python train.py --num_hidden_layers=8 --hidden_size=256 --n_experts=48 --experts_per_token=2 --d_expert=192 --d_shared_expert=0 --hidden_act="swiglu" --moe_layers=[0, 1, 2, 3, 4, 5, 6, 7] --router_score="softmax" --normalize_top_k=true --routed_scale=1.5 --balance_loss=0.00324 --balance_bias=false --router_z_loss=0.001 --n_groups=4 --groups_per_token=3 --init_std_router=0.0158 --lr_router=0.000463 --num_attention_heads=4 --num_key_value_heads=4 --head_dim=64 --vocab_size=32768 --norm="rmsnorm" --norm_place="pre" --norm_eps=1e-06 --positions="rope" --rope_theta=18400.0 --rope_fraction=1.0 --qk_norm=false --attn_scale=0.125 --tie_word_embeddings=false --parallel_block=false --init="trunc" --init_std_qkv=0.0299 --init_std_o=0.0371 --init_std_up=0.0428 --init_std_down=0.0428 --optimizer="soap_variant" --learning_rate=0.00591 --weight_decay=0.0 --lr_head=0.00843 --max_grad_norm=0.5 --warmup_steps=200 --schedule="wsd" --decay_fraction=1.0 --decay_shape="linear" --final_lr_fraction=0.0 --batch_tokens=131072 --max_seq_len=1024 --doc_mask=true --train_tokens=697400000 --max_steps=5321 --dataset="wikipedia_en"
Below are experts of layer 3 (counted from 0) of a mixture-of-experts language model. Rows are named router (the router's row for the expert), gate (a neuron's input weights, with its number), up (a neuron's input weights, with its number), down (a neuron's output weights, with its number) and show model dimensions 0-255. Each number is 500 + 25 x the weight over its row's rms, rounded and kept within 0 to 999. Numbers have three digits each.
After each expert's rows: "comes after" lists some tokens at least twice as common just before its tokens as in all text; "comes before" lists some tokens at least twice as common just after its tokens as in all text. This comes from a sample of Wikipedia text that the model never trained on. Tokens count by the router's weight.

# expert 24
router:498506458527486453496459484484515508463495497541505502486522472495500518555465538498466515511482473484522468528480549532494510506478508521498518557490545467474523484517506531528472538512503467460508503486488530527498482452548516499500509494462502472445450523501509495458483519459493500483482493480503485488509504495492537516526544495476507452487484469531497493475484480513491492486469524507473558506526514512515525462525507469504448457534476490516550481522531488493537520501476510528483479498482514541470510518496520496524526500494524496531495483512521479503530429540479514549522483466489525536502487492496469484509508512486467471531489447517541516488500492523467533487497484533489505471497523507473514512514530516485478532473495470510503463506526447566502469505479550
gate8:501525471527545550481481473456477476504559502513497467456500501517500504459519491475505483498485461453494472516494470464529516506499528512458469494515482492474463509501511486510542499529516524520450511478526483505490501491473465472517486476506528522534474459496539481554475510474531520510517508536482530457475477500530541465559524551542481547464533490494499465520493492508473528525517473492485490505454505473495501487518533488501521525521493527492459529529517506530494489504526501533491489505478544477460509538519497493501516498476506425499489488473529460462472502461480501484480475487532540499505486533518494464532479525497515544526466483513504499470467492526500520501436506482493517459448521508477462521501515508464480520487473502519490515466524487504486511492468489
up8:479464465508496517466506473483543498502520497522531494511508476533485497492541523494520503491543497544518491482487444503501527515555453494493508516454507489538517537505442519490497524524489501476540497522484450490489499509493467438498531533516450482499502456509486506523508509522460503455519461551485526482517508555485494551508495467496501473454486491502504472498508493429474481532524479489497547467478469485518515519483471499474514512506525478544525499490501512466547516451500516532540510537512522504504498530486455553527510491480496503517498500507493507535492473488461472497510501513525499542489490536491469458495501471499478494470537480485483451474529538514510490503476520469460495483471500475523492517496479544451494480519452529484476503541539524504510479520505501
down8:514493505515516525484509515462529510532488501469502501498554494505502477512501490498519485503493514485506502465535478507528460534529476513528483494530531500457482498491512470512488468522457548470507509511478486538545463510454491521523468499541508527449476457507543487503502544483494511514524490521503516475480460494480466499491498546451505503541517476533459518487521491500502484506481494496530515474539483478512420476503504527453544490461484487526483476489490518508507501514515507458509498490513524455466504519478564486522509547493471481488495486517506457509492476534543481518540509498533501496484512489488525535475474471485466553494538524521463538473475496525505536500472535509469523554469430453506500523508502523513491491516496509538467499513526479526480464505459479
comes after: " ", " in", " (", " In", "In", " at"
comes before: "9", "0", "8", "1", "2", "7"

# expert 26
router:479502474495485483500503474514502454501506481511517468455513478463498477506438528483436496495466507522517477523476537556494482492506494513538468544489506470511490496496526506496519500495507499488504529480470574516478546479522518521530542511482499474479464509475493478480483505502517521445436507459526484528469529504495487500512482472493506497429506507521480496471472505516509491484517507546450520525529509518515525480483522484478520501503502494509492491523488499480508488484465523532509474509460522502447536549540516488524509518514496483493488473523537501477529419498482496553489499472494531524492533511496496487520520461469472484548451475524500526503518521494469487469509480471464538474502532502534474495523535464526505499490479466456559484468508481519518475502521507
gate1:493532517483483475496494497530468489531460530497527499469518488498472478536457538489493483545474446501511501491482482532520491528523485494510481503522527484507522492557476478491483494465495487494526457528494505508472490460512488493483553452506442470481498513515513481475488520545556566529502533483474469492535477513523472499548518519461513524451528544482486522489493470545518526492472534485489520509557473513484521477502547481534497496527478462474512487491520503521462504546492502528512470481500471539499519516500512478487522477519513530532482468483505477481527515507508480492545502522503482509487542536520507490490524514491488476509531518467490500489508518474478507468457488433443481474529558483525524536463526477503495513511504497537482513469490468524504520466502479
up1:486489491531494537475502510522510483555469494489539481498522490460497497548481540502489460503558481501494509514475484500515514499443507486491522513524529437555496489518490512490513497496500450510542514533494500490451509481525490504519544475476515502521514530548503478531452532529537497536485539497500465497463505533473494456562472479487559526495538512516475496529472479492509477439468515532478518544531502518503548495547528514531501480476460506473530508483473495525484501552482495506477485539546517488481492534472476490503535511519499526484491512500514519501524493521500462480531526508496491511487516518484531505525527512479546514496505503469473546505522478503472529503520481473515508463500522524514492508529545491510520511486502455485510484485504471511465446461522470
down1:496514510464512508517544505462535491509504512502520495430512528504482497545554461488529531500533531516511496469489477495511527503491491511532492496509490492506508481495465541559509456528503518505514505497540503503482495494507513491493520501515507509527453532505443505507495543493466506512482522555501465487508485481506503494506505520506521507524480451495511517506507473506450542479497542471488499516503548520491520497506501490529473526499484498444533506437497497507513523480512496481514496535520517497524408503492473454492511490479498480494522470480500481525521482525526493489444546475527455490534517511509522460456488493542520512496496481490491535506500486528483485520511497500516480519491557497545538508493459505505482471481548458557530461508496441480503506514558449
comes after: "1", "2", "0", "9", "8", "7"
comes before: ",", "–", " |", "\n", ")", ")\n"

# expert 17
router:489503484522518459494507467483555469499488490512517498481509500446486489524447521505458552480487490494492458490486502498501501513496507530521481567489491465518513517488502511504509566506494473479510513525482515532484490521504511535510514501472520488470475492465524498477506507478508517419487497488469505523502502514475546550509511479476498494473476487517508502489489494503495490458487500521485586524492499502473517473493511470489504481521477506502498441563524501507521490470501494509489508528484481513464500513519510485514513515541468449490519484567533460511514449503503507574486490472494500504508528485506497480548531504494457465509505482558489515454510493531503511508534495507502546480518512464477542458501490476486434511468502437498526477470506478547514487511520509
gate2:515490546555525486481503519524506519487500449489543510486510502486460503492493476529482499474501523510515494477467504510491491461478553517525463482523527573510484521502483502512482530492480536493538496546546513504527449533473507502546534493536455512501499459502454475515465514510480459521483493492448534475480529504513543486509478463462513477504478489532461476549489513493505517488509512501572489496530470534491545513470458475494490473464487508527486494517451486517426505472497487511519483460508510480517478452480490496514492509535492496481527489515472537520474451516516495509497480500527507501536457503441514530498534504478545473483498479487482512531513513453534475450483500477514509484513467504498526488514504488505491484488480505472509502526540510482499491500516539
up2:488517523519530494501491501528529529490508448519456485494503516469476514480500480549527502492506504506500525502491492536504487548517469512470435524555524520529494473477495471477501478472509496494524520532503490461502516485534514533502532523495489516480475534550520462466517544520490508464519453477493530490468506499468490452500488529504523512527519508489506488506506476472481426533459505538505504522530506484483500487544481494475493498494514496518499496449493489513498504417532519484489490534497478501507476484514508545518505546481551532520490495443444533506504523503499508557518504482487473531496552522522484480536506514507459499502481483524524493468508512525427469510521494523504485486488484505495547541472480489451469521482504481497492448514550514501492496503535485
down2:504465473544514477499470503512496500495460495500569545489491471508537504488499515471482462529498502511474494459477481482470520515483540525551507502472478495440484546499492520449539455427480525508494491485499539500528482510494467527469532493520495509475477514491493523513472485498525488533538511515514510504513457478534515506516470494476553539476487519497461511476479475480507537499547478489500512518505472483484526533476525474496468512484509499510528479476507475487459518483464526517504499483499512481527532482486514481496489509513501507539470526529561513473437484551512478481481540519518492485536461483486529547529507508469562523507473464505519499517517527523507525511492466513482513475509461520466487476537482533539478523499545469503504494517459533470523500488482488
comes after: "1", "9", "2", "3", "8", "4"
comes before: " |", "8", "7", "9", "6", "0"

# expert 42
router:475457480497508472530469445510537460495513493510517486498537513497535498535450512506476547509466518475527493488468527535457492512468478496520488525521507487468517497493489532516453525488476512518495518499488528524485520498498501490524513512502509477477465500503518464494474531466549549477464494462480499512464508502519539490515507489475487473481491470517478498503483543475479488523513535530486569515513512457504530485503497461478475479532466479500511440553523475519542489452482514535490511474467484521456516527505525499533533536511499483506474451522528490515518491537466524493469508491464526530525529514504474518529464496465485477500479504529506507478506515507496530474523463479484517469526527467531502482514544470490428508472493458524511468476489476541527482524509534
gate0:494443500506489505475505482476519468567483492506469484441528450514502460531510467425480540527444494448514469510487487494498491519542525525504535484515487516499518541470473544548557490505494476465464501496558527474533521498516509469520473481520522494480524482519525495486528499471493492515514473433546514513489488488537505508497531501484477463497473478472491481484498456543504465514559502504514475502518493484513513474483471475506464543456492483530470480501528501502502490437446508503510493489480505500484521544503500498461509522472513478497485473522485502499505523511514476473504476521540506506511509496476514458500501506513474521506498466520490474488503520519509517475488503521520507495487494507500479467490499515495477443513499485510529488482478546488472489586517475
up0:518444489470493519483509534483482496514564531493504487470513500494516485510484549503525503421496522480521526515510546499468504515497506485444490467501505509528505469493493513455519501505505456476503477533508497479480503510502521487463479503526533494510507474484490520535521514498502553506530510462518527467515510554494490552525495532524512499511511501527525477505535466517491485463527503459498502466485470473494470514496523518497486481525488536513521500532521509524523471536506481492505521466474487523527562526496512520546559550482515487534507481512536512484514502491465517428442501509506500542576491452507504539485483516485431507467482508519521472518514554494460556482497524528519534513456514493509487484469493492506483515499503507513528504480481499523493512493508486
down0:515536524502506520501499534460477515517530497503490516507466523500516481513493535526509470564508463545470492466476512525479487514460487476521489471477483504511495526483538493507506533474504562496497498503515496498477511449535507518484503540532500525472483457470524514495538483477532504516500505457550442504477476545443520490459536502499487496478502452495490497559460479496577481492505509509487533482509489557543469469507493538497531494526519529506488515511510515485466533489483473437524499481517483501525479457483514486510530518455448460535517476475518520530467454509496538515482480494509533511498482467497476521455514523534512523487481479520529461461484484522525492532498487492487484454530479480509465500500503492488456498489474528496488500487483484512516478498513503
comes after: " |", ";", "7", "8", ")", " medal"
comes before: " |", " |\n", "-", "N", " —;", " JPL"

# expert 16
router:501457497459471497512469496487499490457509493525524455443500472483495497544437543527458522505448523478532486495483538500459449472489511495513488516513530480502509506492531543537456507504503461492525498467440525517449518479519484517521506526485502500442453519491522459510465522497510502454494487505511447505465482491499515532497498517476487488497497493525494487518473492470492491508530551536496528481507507465511507496492512459460489443551545458498475480512535446486509472471475507525480514474505473508462515508519537491513506478484492467529464494506568495516537480511480503526506494497488513505502518491541494487558517548487508472515469514536497519468466506520499505492481482470505483494509527507491554517531488508470485497470503481469515478504545488511509476509497531
gate2:472525470529552497487487499530471507511516474493507492492511499523508533497499496506490480516499476484522516494573509457489490480466501518531503517522464512530494487515509504482509497478488526469502465479500523539519506505495509472527505496531522521526477513481528544499483479482532534522464449507499525430457474522485506448488496539491486531514533522533548485492503569511502498513498508504496485538527453511484486465489526517513541497559446513472506511476517473489463495514517516504479508526474522531516514524500528489502518541523503469466483462497503478483481510506501504446492535496504519493514508546492476474502477510539522515459560523486538456495492496493545528458480528496562522498502523579531498541484473520511520481493492477472528507524454472473517512488466482
up2:505480491517477478506514511505427538490505475509531481520508509525500497485503508483521488482526529469458507544509494469537502522499497476528545484531488491486497475490527472501490538525527498481470507516493485501480543484500499498518467543459513458515495535471520473500521543519526449542483514500494536519527537539524496500497489463480520467481473513485471468478489502509538483489489494486531477466531529481510485490547454524489459498524460477546517463482502481476531496504520540490574471488514512506459529492454438539458512507490505510509483519510438503485497489476531502523459503459478522490495517499507480476542500520500544479507494488509446553493503492528484481543519499536479476473521478502498499482519484505479543505493485511498487476526486552466567481515490533
down2:461503462514485471504525537549507460507483485487507495500485486505487488475504490475492525454499521478479507494495536476499518502510552487491507471485491483532519502471495505459505522483467495494469498460509491469504436515507468498508481467448510489461504521523441475515466510506509507513530474527558510479509518451549518487512493484523504549521488462517549494524512500480517492461498526523492501506522497507527521550461508511522499519493479530485453514447502517519498511538503458500474480485529509520476471534532517464510511470507523564474501498491529471508503533519508502518510483519554532500516485501517529507476499464514499473500507512492541455551545515497505453561495511525498457426494469522507473495535556501467527519475484517510537519521482486489515484501541527
comes after: " the", " The", "The", " of", " United", " in"
comes before: " of", ",", ".", "'s", " and", ".\n\n"

# expert 10
router:479471450518453441531487483481524496490524510515504486480514538474531473518467526502466534462485507494519517521479505491492505515498490489540531539519508496452511525484502548515519529504461468476515555508500510562499470528530513505518543482475586478481464521482528469446473491455515516454499460475497511530461503496528554508542514463465518482480476517517532499488496502475485480475486489523497519456522511504497530485507522498492504473546472483491513489556550479497537486463494504536483493499476495526482515510542525489519487522503486481495468470553512492524522491526454515531483503505512523513547550500514491486524520484497461484485478497538497547519508484538462486486520489484483492510512539498466501508527505476535480496464475477537505489495488498519501502520485528
gate9:453524510500512484536462499481489473547486476508505497477489510514466536515529502493516543486531517542542535490506498467490465476548510517505506523491448467513482516463467507504450502519564533479512498443505492488481521526497466469519529528477514544471501514502478476501505489505497505466488470510479503511488481525464494503530535538476512518497539476487531490515534498505477499532474486507491486468478520488517496532507495517538523519494532509499541492490511512524461475506473468488519537526488473530546487506566498557532518498537503533480487431501509538456449505559476505532510512511471507488511476498496506512475506531528460487478504521572524517492504516500476501474445485484525500453510521488476496515480483481500533468549479467528521509512492523509463492519487516
up9:503480517515512458448517484461477481518574491442522474469474478525512476539512502515534489512524528490530429489455499505415505523467473519483509498506495516500500451477514496556502503530523482465521491462478507470498454510502494479503481473513496495481534534544490526489533523516494496488489523474521466517541489463465493525499494447523526506468517478511465510546515491480537464480488505479486505466471480474483508501482488480522460471515512531525444509500465505504519482501462534518507481483502509516510539524477508495476517472495490549522506567504493495541510534493538503465466529467492505493477489477420497491523535491485519478504543553476497484521482494482484499475525491498489503498517467510497514525503503524494494510498513467498482488478504476485524519543476496
down9:520508536499527543483481534536493543450501476489500529512526521512448500510512514522488509502524526524504531509501494501445486513492457488532461515481515496555528521519444506515490484512531486509536507508527481511526520498506494527507486491491525494486510487527498474481529543489504532480477478469496457501475528499541504423468489476510453524497467523539436506541511487481488448518493464515508478510503502553473530540474500538469434497497501498545480497473445512497511507503530526519477502540529482514516483505478485488492510484512502463486506525479507509481502476495508463484524474521495505502532495485502508487537510479460495498504502528457548523544517497504531483471521492513559501472488485471537537486502479513504530503527471455497509517428518459497525500493556527
comes after: " ", "1", " $", " number", " #", " with"
comes before: "0", "1", "2", "9", "5", "3"

# expert 25
router:467429490503504460516455445461516496493498483533522458467522488449502511522479516467489501485490516482490484524496530520491440501515503496507512561487538482474508506483511527501498578491502484506504507572484531539516511479522534490526491499523528477482475501450479515509469482502507510467489483530472483526506499519522518524522504489463505438480493454514485469516472477496504484507519524537513514491560501518498504512442524463465488475497500435530497455515540515502523529485466497534522517485509505487506518515524517481530506526530524505526551477560513463521520443531532503508510486488482537501500495501522482517521525528496495526542467461494543532486509503529490494494488502492513549491518493505509491458495491485509460501487515486526482491490538468527488463503512504
gate2:484475488465494491487502478470519492486502505476490479537469523520532500474503542520495471459518481523444504487500539463469506471490468463477545528448483527526458474508502562463523535486485521557477467510532485496520515529465518494498521495502492498421510477498494552442498515500531532488487465441480499486524494484519484518519530504532485488476539492448514492469457541520508509514510550497523513513497516489527508488514521499495507507482507501498520471492475484476566491507522474514517465551509489501522523509505488511504482472530492516514519510496486471477506418504530516506498568543473490449509494527534456509553492507481537516524520474505483486495496518511472483518481489511537544497512495505509505538486484531472509502515521518523499541503528487478476500483485518
up2:510489471524515506500456521468500520529502501466548492516504523516492479512497477508549497479496505468484485485479529485501473477525493481508525504527514555481466527440507545513478528477482530532504492509523518506494468477472528522536488555515494503486518476494530500457493537545499518462496472532457553480480511484517517488447465506529481494469537476501508504459486500459525475476457464515510522501458511525488520486474464484540507507495510500492471480469481491506509496535474502479506504536463474547517557500512493492538508479493520517499466531485491513542507478587542505509511482526525490516540489510446491469564482551545503508544509546490525505517529534481491493512526490484508474478494466495451514513508518468495487504501504468496471482486522474519472476483519490
down2:549509555495496497490490529523497520449451539464476494478552562495544486514511480482482518496501496489563492489490439489473512457516505523488461477520471540517500470534525512534525485529511489491526504527551481496495476472528491465498543514467488491515501503496479487534532464481513490504554539482503507483489490484516492530555518464518494513510510488489486482536523482524540519521522553463503511437513487448496506493505514473520517459505484495513507527489499528488485475510498465460454551474455496479520459455512481518492520495441530530529514493510497487504494484501479509563498515473525494491495517497505494521516505459479494514553482529458500493515497520484481504500522455518508519503521521502528530481482511489477479507472525494490475549483535512489489547499489526
comes after: "-", ":", "′", "\n\n", "°", " •"
comes before: ":", "\n", " /", " (", "3", "4"

# expert 5
router:499432477482499469507489472500544474482491502499531508481501494487528496505448502510437524442487514483530490547471521505507500462479510541511506547498510478461484458528525511542472517500521460506472468476466525502503507489526524520535521534488501495482475496460532478468449461464489521473463490448478488480492490506506537525549518514499483477476465472528471499523458501462487492495490530511498528490524521488502552486510489468483448468506499493490499469534514488518542503474471518534509517492480484508449509505536542494537496495530510479496441440519547498519521477538484511542503474491522491538513523543518491508515495525487474504481488500524530499508490512530476501463513517478515526508482509488500516457494520467500461517486467453493521476470519467535521468525505519
gate0:519476513501510487498485488515487476483521504543495516487485507538453512464502497480483474478539513464498468530515471503525470511508477501483452544478469503484457499496464470510510467438527556507572468498447511509449494481510484495536455499491481472529494482520515473520465491458549486468521525485498490477494528512516512510462484487506493478499508502494521481489510502490491503505496478516479503498468495467518524502515493487456482475544477502497534421529463485478481500496548516487524525469507497519499510512497515489529512464479483519524467488509479446468467529493442519500492503538542483541537518510498497480487442515476530503479492501534441506510483510462512496477449465509512520494545514467523498458474496510485466462530519520496476453515503509544500518520478536
up0:512524489490480511494495523463489481478430496482502492501484512484541484499523502539501505502497473500488496475509556525525525489499514450519513517532564486451504522523517522483509511523483504514480492494498496471527535533481464547506559494510510483529505500523511500461521490502484497544469476456510499495513526479486512467504478507448515472442543483486505514523562501505518469498510496457512477456495499503490488561512505489503550519447498485449507511483523514513482487544480475502501477503487489510548509521532545474481469521520477507482519525507513523504533461508482487516522468476483465492446566501520530474459557480506497504556486474509502528497510511540491521502495543493512499506490523537535532493528511514509498543449476483499513512506534466510509468472512444
down0:500486485485529486464490504520474496517521458498496532549537499461535481532510535491471514561510496490508437474481518514524464484484520472518523518551501468499516524501520491513549468472532493495538484516484506474506529456498512512517495520524496507545489483467487484490556491472520494478513518488500528483475536501509470491481483480435466501470499468515527482547484506493507496540487521525539512511525520496542450503516517486464470521481465483484480464512475509489465494516473482498488518507502492513521502523508539512552513522466465506464478470509527512558511448504529526496494541508478495500507514492489498453484514489527504519552471512483489527530509525534525504454495448453478505512487490496495503464499474450556543476476494551506539506470477465499481492511542498
comes after: "3", "1", "4", "5", "2", "6"
comes before: " ", "1", "2", ",", "0", "3"

# expert 18
router:474481491551514454539471494485546474477489490546551475445521500478515469517456514553489522482455470481499503472488522504508492485454497519533493502452521445480528491550495528516467512488495483477501543512468541507479500463529501541507520523481522491480460516500514450469479497427522551482476435464488505505479533510482516529553509514487506505496464463498462497503484504474503490480501509536505527494511496479512512498519510473500502461502471481503492442483508494505511511484489514523503500496499466523454539517499510485555559479504521501528505476524531481511535478526520507513524504456497485530558523507539463496561501518495493520519484485543527499479470511505498519502526518468483528501515535492492533500533477498499504525488486501504506492478523489502545499480530513
gate0:491508521565496474515471556478524503499446478479512504478510484498470509517447496520530497510491504515527508441482544493554487494511494467506549490484529489440494486520503509492469508482482495455477545516500483501457549494500540498436519488485537511484507525479478505546513504459463532511517438477446495532485511474472499522490512534500515529484497468502500514519520564466473533482515539482526505531481491517511508459490475527483502453475488498546505479510486486490486513493517472488501524521560475481507529522509502528510495534513498523495499479513523456488525480503509493519530464477533468459494490487486505483508511513515505468505484482512440481530497504499541487463503503462530439496516502517543519484479501536484472535503514480520487488494466552489526503515532485
up0:503467517515513505456493523442508450483470550479491520490512488498505541490464481536530457510461516492510474490474506493547491506538525510500528486486499487497518493508501486519472530474497527535457495515550558509482488446503510470479549500495540472504445480455522495523464477481511540478503438489507477529512481483486476520490504505494513494506479504451478490513491544487527536499486526506509517517465445509496516479506491545501543495489530505496505499518488484501498518516500523510480482549549496498506519567508504487499483499492540511541476470491539461496503496561538527497493490478540520446513492472511469514467506501518521502529488470525486485538488539464515515485504463460504457521510458530526474542530481487496482535551533524485489501485494512521481517531526490
down0:474504455439460540476512521534526551517495455515527516511530505496481457487508503474480466541488489511495496521536452542527489482501506448491499530506546543460546489440484494470491456532516527476485534488486504495441507500516519479498479474479496520495525472470501490530525471501444516518491524493531496523495511499514541482491511507470497462477545484512508555513494489548489526510501541483489491533462512486527458484492532518505488470528496503477503551522489516473506454482560485477495516488502512489475518487503479467505506493540513500519523478523461494489487524498466541504497512544488517506523502482518506505506487496506472497469521495485483478499517501512521482510493473545579508491498514489480494512527490560459501492503524526500488503487544461504531458529555486
comes after: " |", "==", "===", "|", ";", "See"
comes before: " |", "|", "==\n", " |\n", "==\n\n", " ==\n"

# expert 19
router:477505494523508480524490462505526459495454497509503500494519500466510470522472501496507540511502522474515496516479555511496515505470529483544552522495516473475499446541518503496498538528522486487550491485526522508490487484492501475491537530499520474471482514463491492443443494474522516460466501468476486535501539525503518519493482517448518516521459495490517479523480511528508488502472523525447533510523524470503537461476514488508458480522498496508564476508513448483558479491480523538517510512467499527482533511491526482520484499521495469509496464515515502521494496536468474568476459461492510563538516516515460494531528535432477486501528531520474498486502498524484500508501521483482530492488526521523507477496509510504454475489511484519500446495533538546510523508526506
gate1:519503443560482504513553510556509511488489481516463512518499474448494495516482477509508535464508503489510537506478531483460507552493490469542482508504454556520506477515499501526433493511502491540511506481531498511501530472507505453497473497520519490484457499476527507490515479498493578468480487479517486517518490510537490458515486508505518531509476492490543538527523498513543476546466543496462465515445499517493448468484507521518501477520514495469473503501477488516466530515492540547549474505480496510499503471475513494514503503506482503505494498459493489495522509559491478515482503497485516530484496477533479518541489526532493510505473488552492536447502547552494450511500507478514521488511523494477525496513530545526510514527498489523508522467491526508501487514439486
up1:479478541471510440530474507460518504513516548522509549505486526501485531493526510503486476486530535503493467550456482485531507503510481490452490462484533520490435544515464492525486515462491480477418507514439511494531465503525473565486521485477460498521488497516483467514477450516513496560508534510516468517459498493485499502532486490512506475441504503533477501524514492439516500489529461495501502489523519512543514502478479469507512483502473508504514469499477493526511502470510500500419518520517507479501475495545523501501454486487497518511497505535464503477449489457485462501517531470500504459532508509469524534494508480491504525493510507480500522515535469471502519450494486493489498502512465473488487507472495470499501500502530527492494500533483517463478485508540532
down1:501502500479523511509503510495505453488493509505515500481545479472453549573508467534490528490499447454540516528482495493502509475545494489494530547507505527477505530532501505491470519535533502449473473485506467535481519534518497490491494484504482505505490497503504474525513566474518555520505497494493482504508517472448490522484524512526483471541465493429518478507486484532520499484506520510516455472483512450502499505539511517521504487495519502496493501519492529517520475506519499467470504522505522446500497467453504442531523533510532526465511484481508543452487500470507486495493480466513479482531562499535501440536533480475453486478498492519531537476508510509491523513450531476506500464493497479518501514514504507511515507457492454498474477546473532511509492495505445
comes after: " ", "|", "–", " R", " St", "R"
comes before: " |", "9", " century", "8", "6", "4"

# expert 32
router:515484470490495487532475473480524468495513466489528493468505503471525497526475536534483528498506475512521487493440521552533496527492491481519494549470520482493483499534516530538488555549491515539535520499483523509461518485519550513489500485496493457488470503516514489450484467467506540490494496500470506498485522512493508527525528498503513491496492496517519525492507509490506463528515504526427504513520502484484532497518503518483473468513522515513481391557522463497538517505499479517481514479466483505444521501509537487513519492522512449498512477547510486549496482489498522533525517439512519502524502474488498492521489493489474518508495504538485519509516502507483494452523510490508551512510533473475512513530514477529442517503480448562556482457517482525499487487517523
gate1:477498525490558538484543514491488512481475473528497519546528429474518514509550540509482538517501539536529503482478452517499494498476462482496508515520502517512465543474528524523513507493512482520502499516522523490502506461512531487469536468508487493475463514488501522487454488459473497482444464489525499468498506512511497517488470480497480504509477512518510492495511501506534482498489489489489501538502463468492563506433512538493529545499521455525512492536522534473514520507533466538510521540467527505532488480497469507495482504455511487494505499451476514499502486526503535441513480462522490498535515475513537507464467536518503475520496500506523492480456516518512491462531458541549490491497503542461499454476516489521500483544545483514527496524480489511531511465521540
up1:526543544513539570488490527531507516507427477515478509531503466545523512515520528497488502482490521557511487514494467485544481468478507476510502544496487487518534521532520514496473511480532489459489500509523482498514514480517506514516514488501481565517487499530457506501471489436502515512462506478527535461470511505521500525495433513498485492465496530494497472475551480454506474517452469490513522495503497459487469473498480481486516557491518477502558497525485516466491515545526458560503509551474498481519510536499512522469510507529489491525493501467481493502500525503494498491485501481478475482567513531523500487484519513504537503528502499505522506457495513510498498469510452570485511491484504533489519455494501523512496463507525474504479446472486492488521489510519529
down1:548536526523523511486462482535515525481514494533468472533497504518466507525477522483495501504529500541471518452455532483552476465550504450478510487489468471487502509478537489488471507497505476535508491527486441493469524530478509480544495463508525518505510458525469482504480487459513501536474477516501431542539498497514508532496491521534539520494513511477531470464480530502454508478530533518532521463539495514488512477453521514510492502491490531522498475479536499505513527524506481518522534498490474501521534527488529516534464499478504553487512512470478530496519501528503480497508485491503477496534464498477494501516475490560538510527474547524520498488500503462489494486483519493503545507502542484491482498479490513561550511538498502483462520452513530492464501520535544
comes after: "0", "2", " ", "–", "9", "/"
comes before: "0", "1", "2", "5", "4", "6"

# expert 45
router:489461481515482449536460477506519456488503520533541491480518468506509475568457529528462545458461510454537509532450549536479501531454500529531479520480502492455526480480530514545499536493474487499516499483458540522492508483504489506522523519465495478475450521491519477482480518453503535484481485474482479504490493515517539513524514528472486466474448479521511498515472499464481466505512527522488523490528500473505522490502504461509489481513515470512486456539519506488521471467474528536464503469482467496450518508519505484534507532489510485537474476517515482528516469529470517544514489480515518536533509517503471496509507516498500476524497507526480519496486507538502492488532478511488518474492530494465515506482545477496477542482527491493505454514523466542530468528497545
gate2:528519505526535525570501497467469505504492535506507508503511510482462498525472490525481471509506515469538472549488519523515518496516492492562541479488490499506535449533561547547520536525517472453497494486521504503529501506496498483475525462457480497484509512497486479528520454497511487477479511437491489510465464496461483480504481501500532489517506505493510515530509508521517508551464507479533487524556499456495464471501509510509503537502464532511459493475461487486500540496475475509512538503466515523496489492537441524475478505510495499489525432487504511439509517552466557509483518494466473494522507504530529529484491479475510541483448513496485468502507536487462488482501501494444522455523498492487502481506487536531522469499460473490508485483473497513490492508513495
up2:507485493520506522505503552538505534491482452496523556484521540542483505500509508464479485458468500512441520495551506515522469471475464503500476502466456538503485520518517486474478504511543498499529497457479492474497493505485503465505513490500470437520485483506467483469534490495464490466491490547475539486520501501466489563478448491467529490504518536531489437532480479512475474477526502508485494468496497495500493445533509512464493552505478498498500485481483507493443484489506526536505512495488509507477485528476515519499449501515501478511470482513473500491465519506483464449517469485557504496479512496476516501493476458503485469526513498524519509444479532463509546478460496506512510491476495466521478512519478450506473509504497473517454478466522521500533475525524554
down2:493460499496484526471498466479505492509496537532474474472491506505421459523485500509490461506493520492462469505504508451482504493500505512480490456543479523483506523534496490523522482495496499504506510492496485540548470566500445475509518512464483552506454497498521451511480547502502532544495535462525494527483527493462483501492453470547516481519514491462538499502485490512459460495489523512544498496523544520478506480525532534456491483489494477504501479508508529501530485503458497519545499484474490520534500533542493525485523464495482490476510475461487553466528482505492516505535475506511552503479518557490527492474491494481504520488505533464506505513482487512494424519493480509482511540559517506494510519531497518521469569474511494492508514506488468492477493529529513
comes after: " and", " of", ",", " for", " with", " on"
comes before: " of", ",", " and", " in", " to", ".\n\n"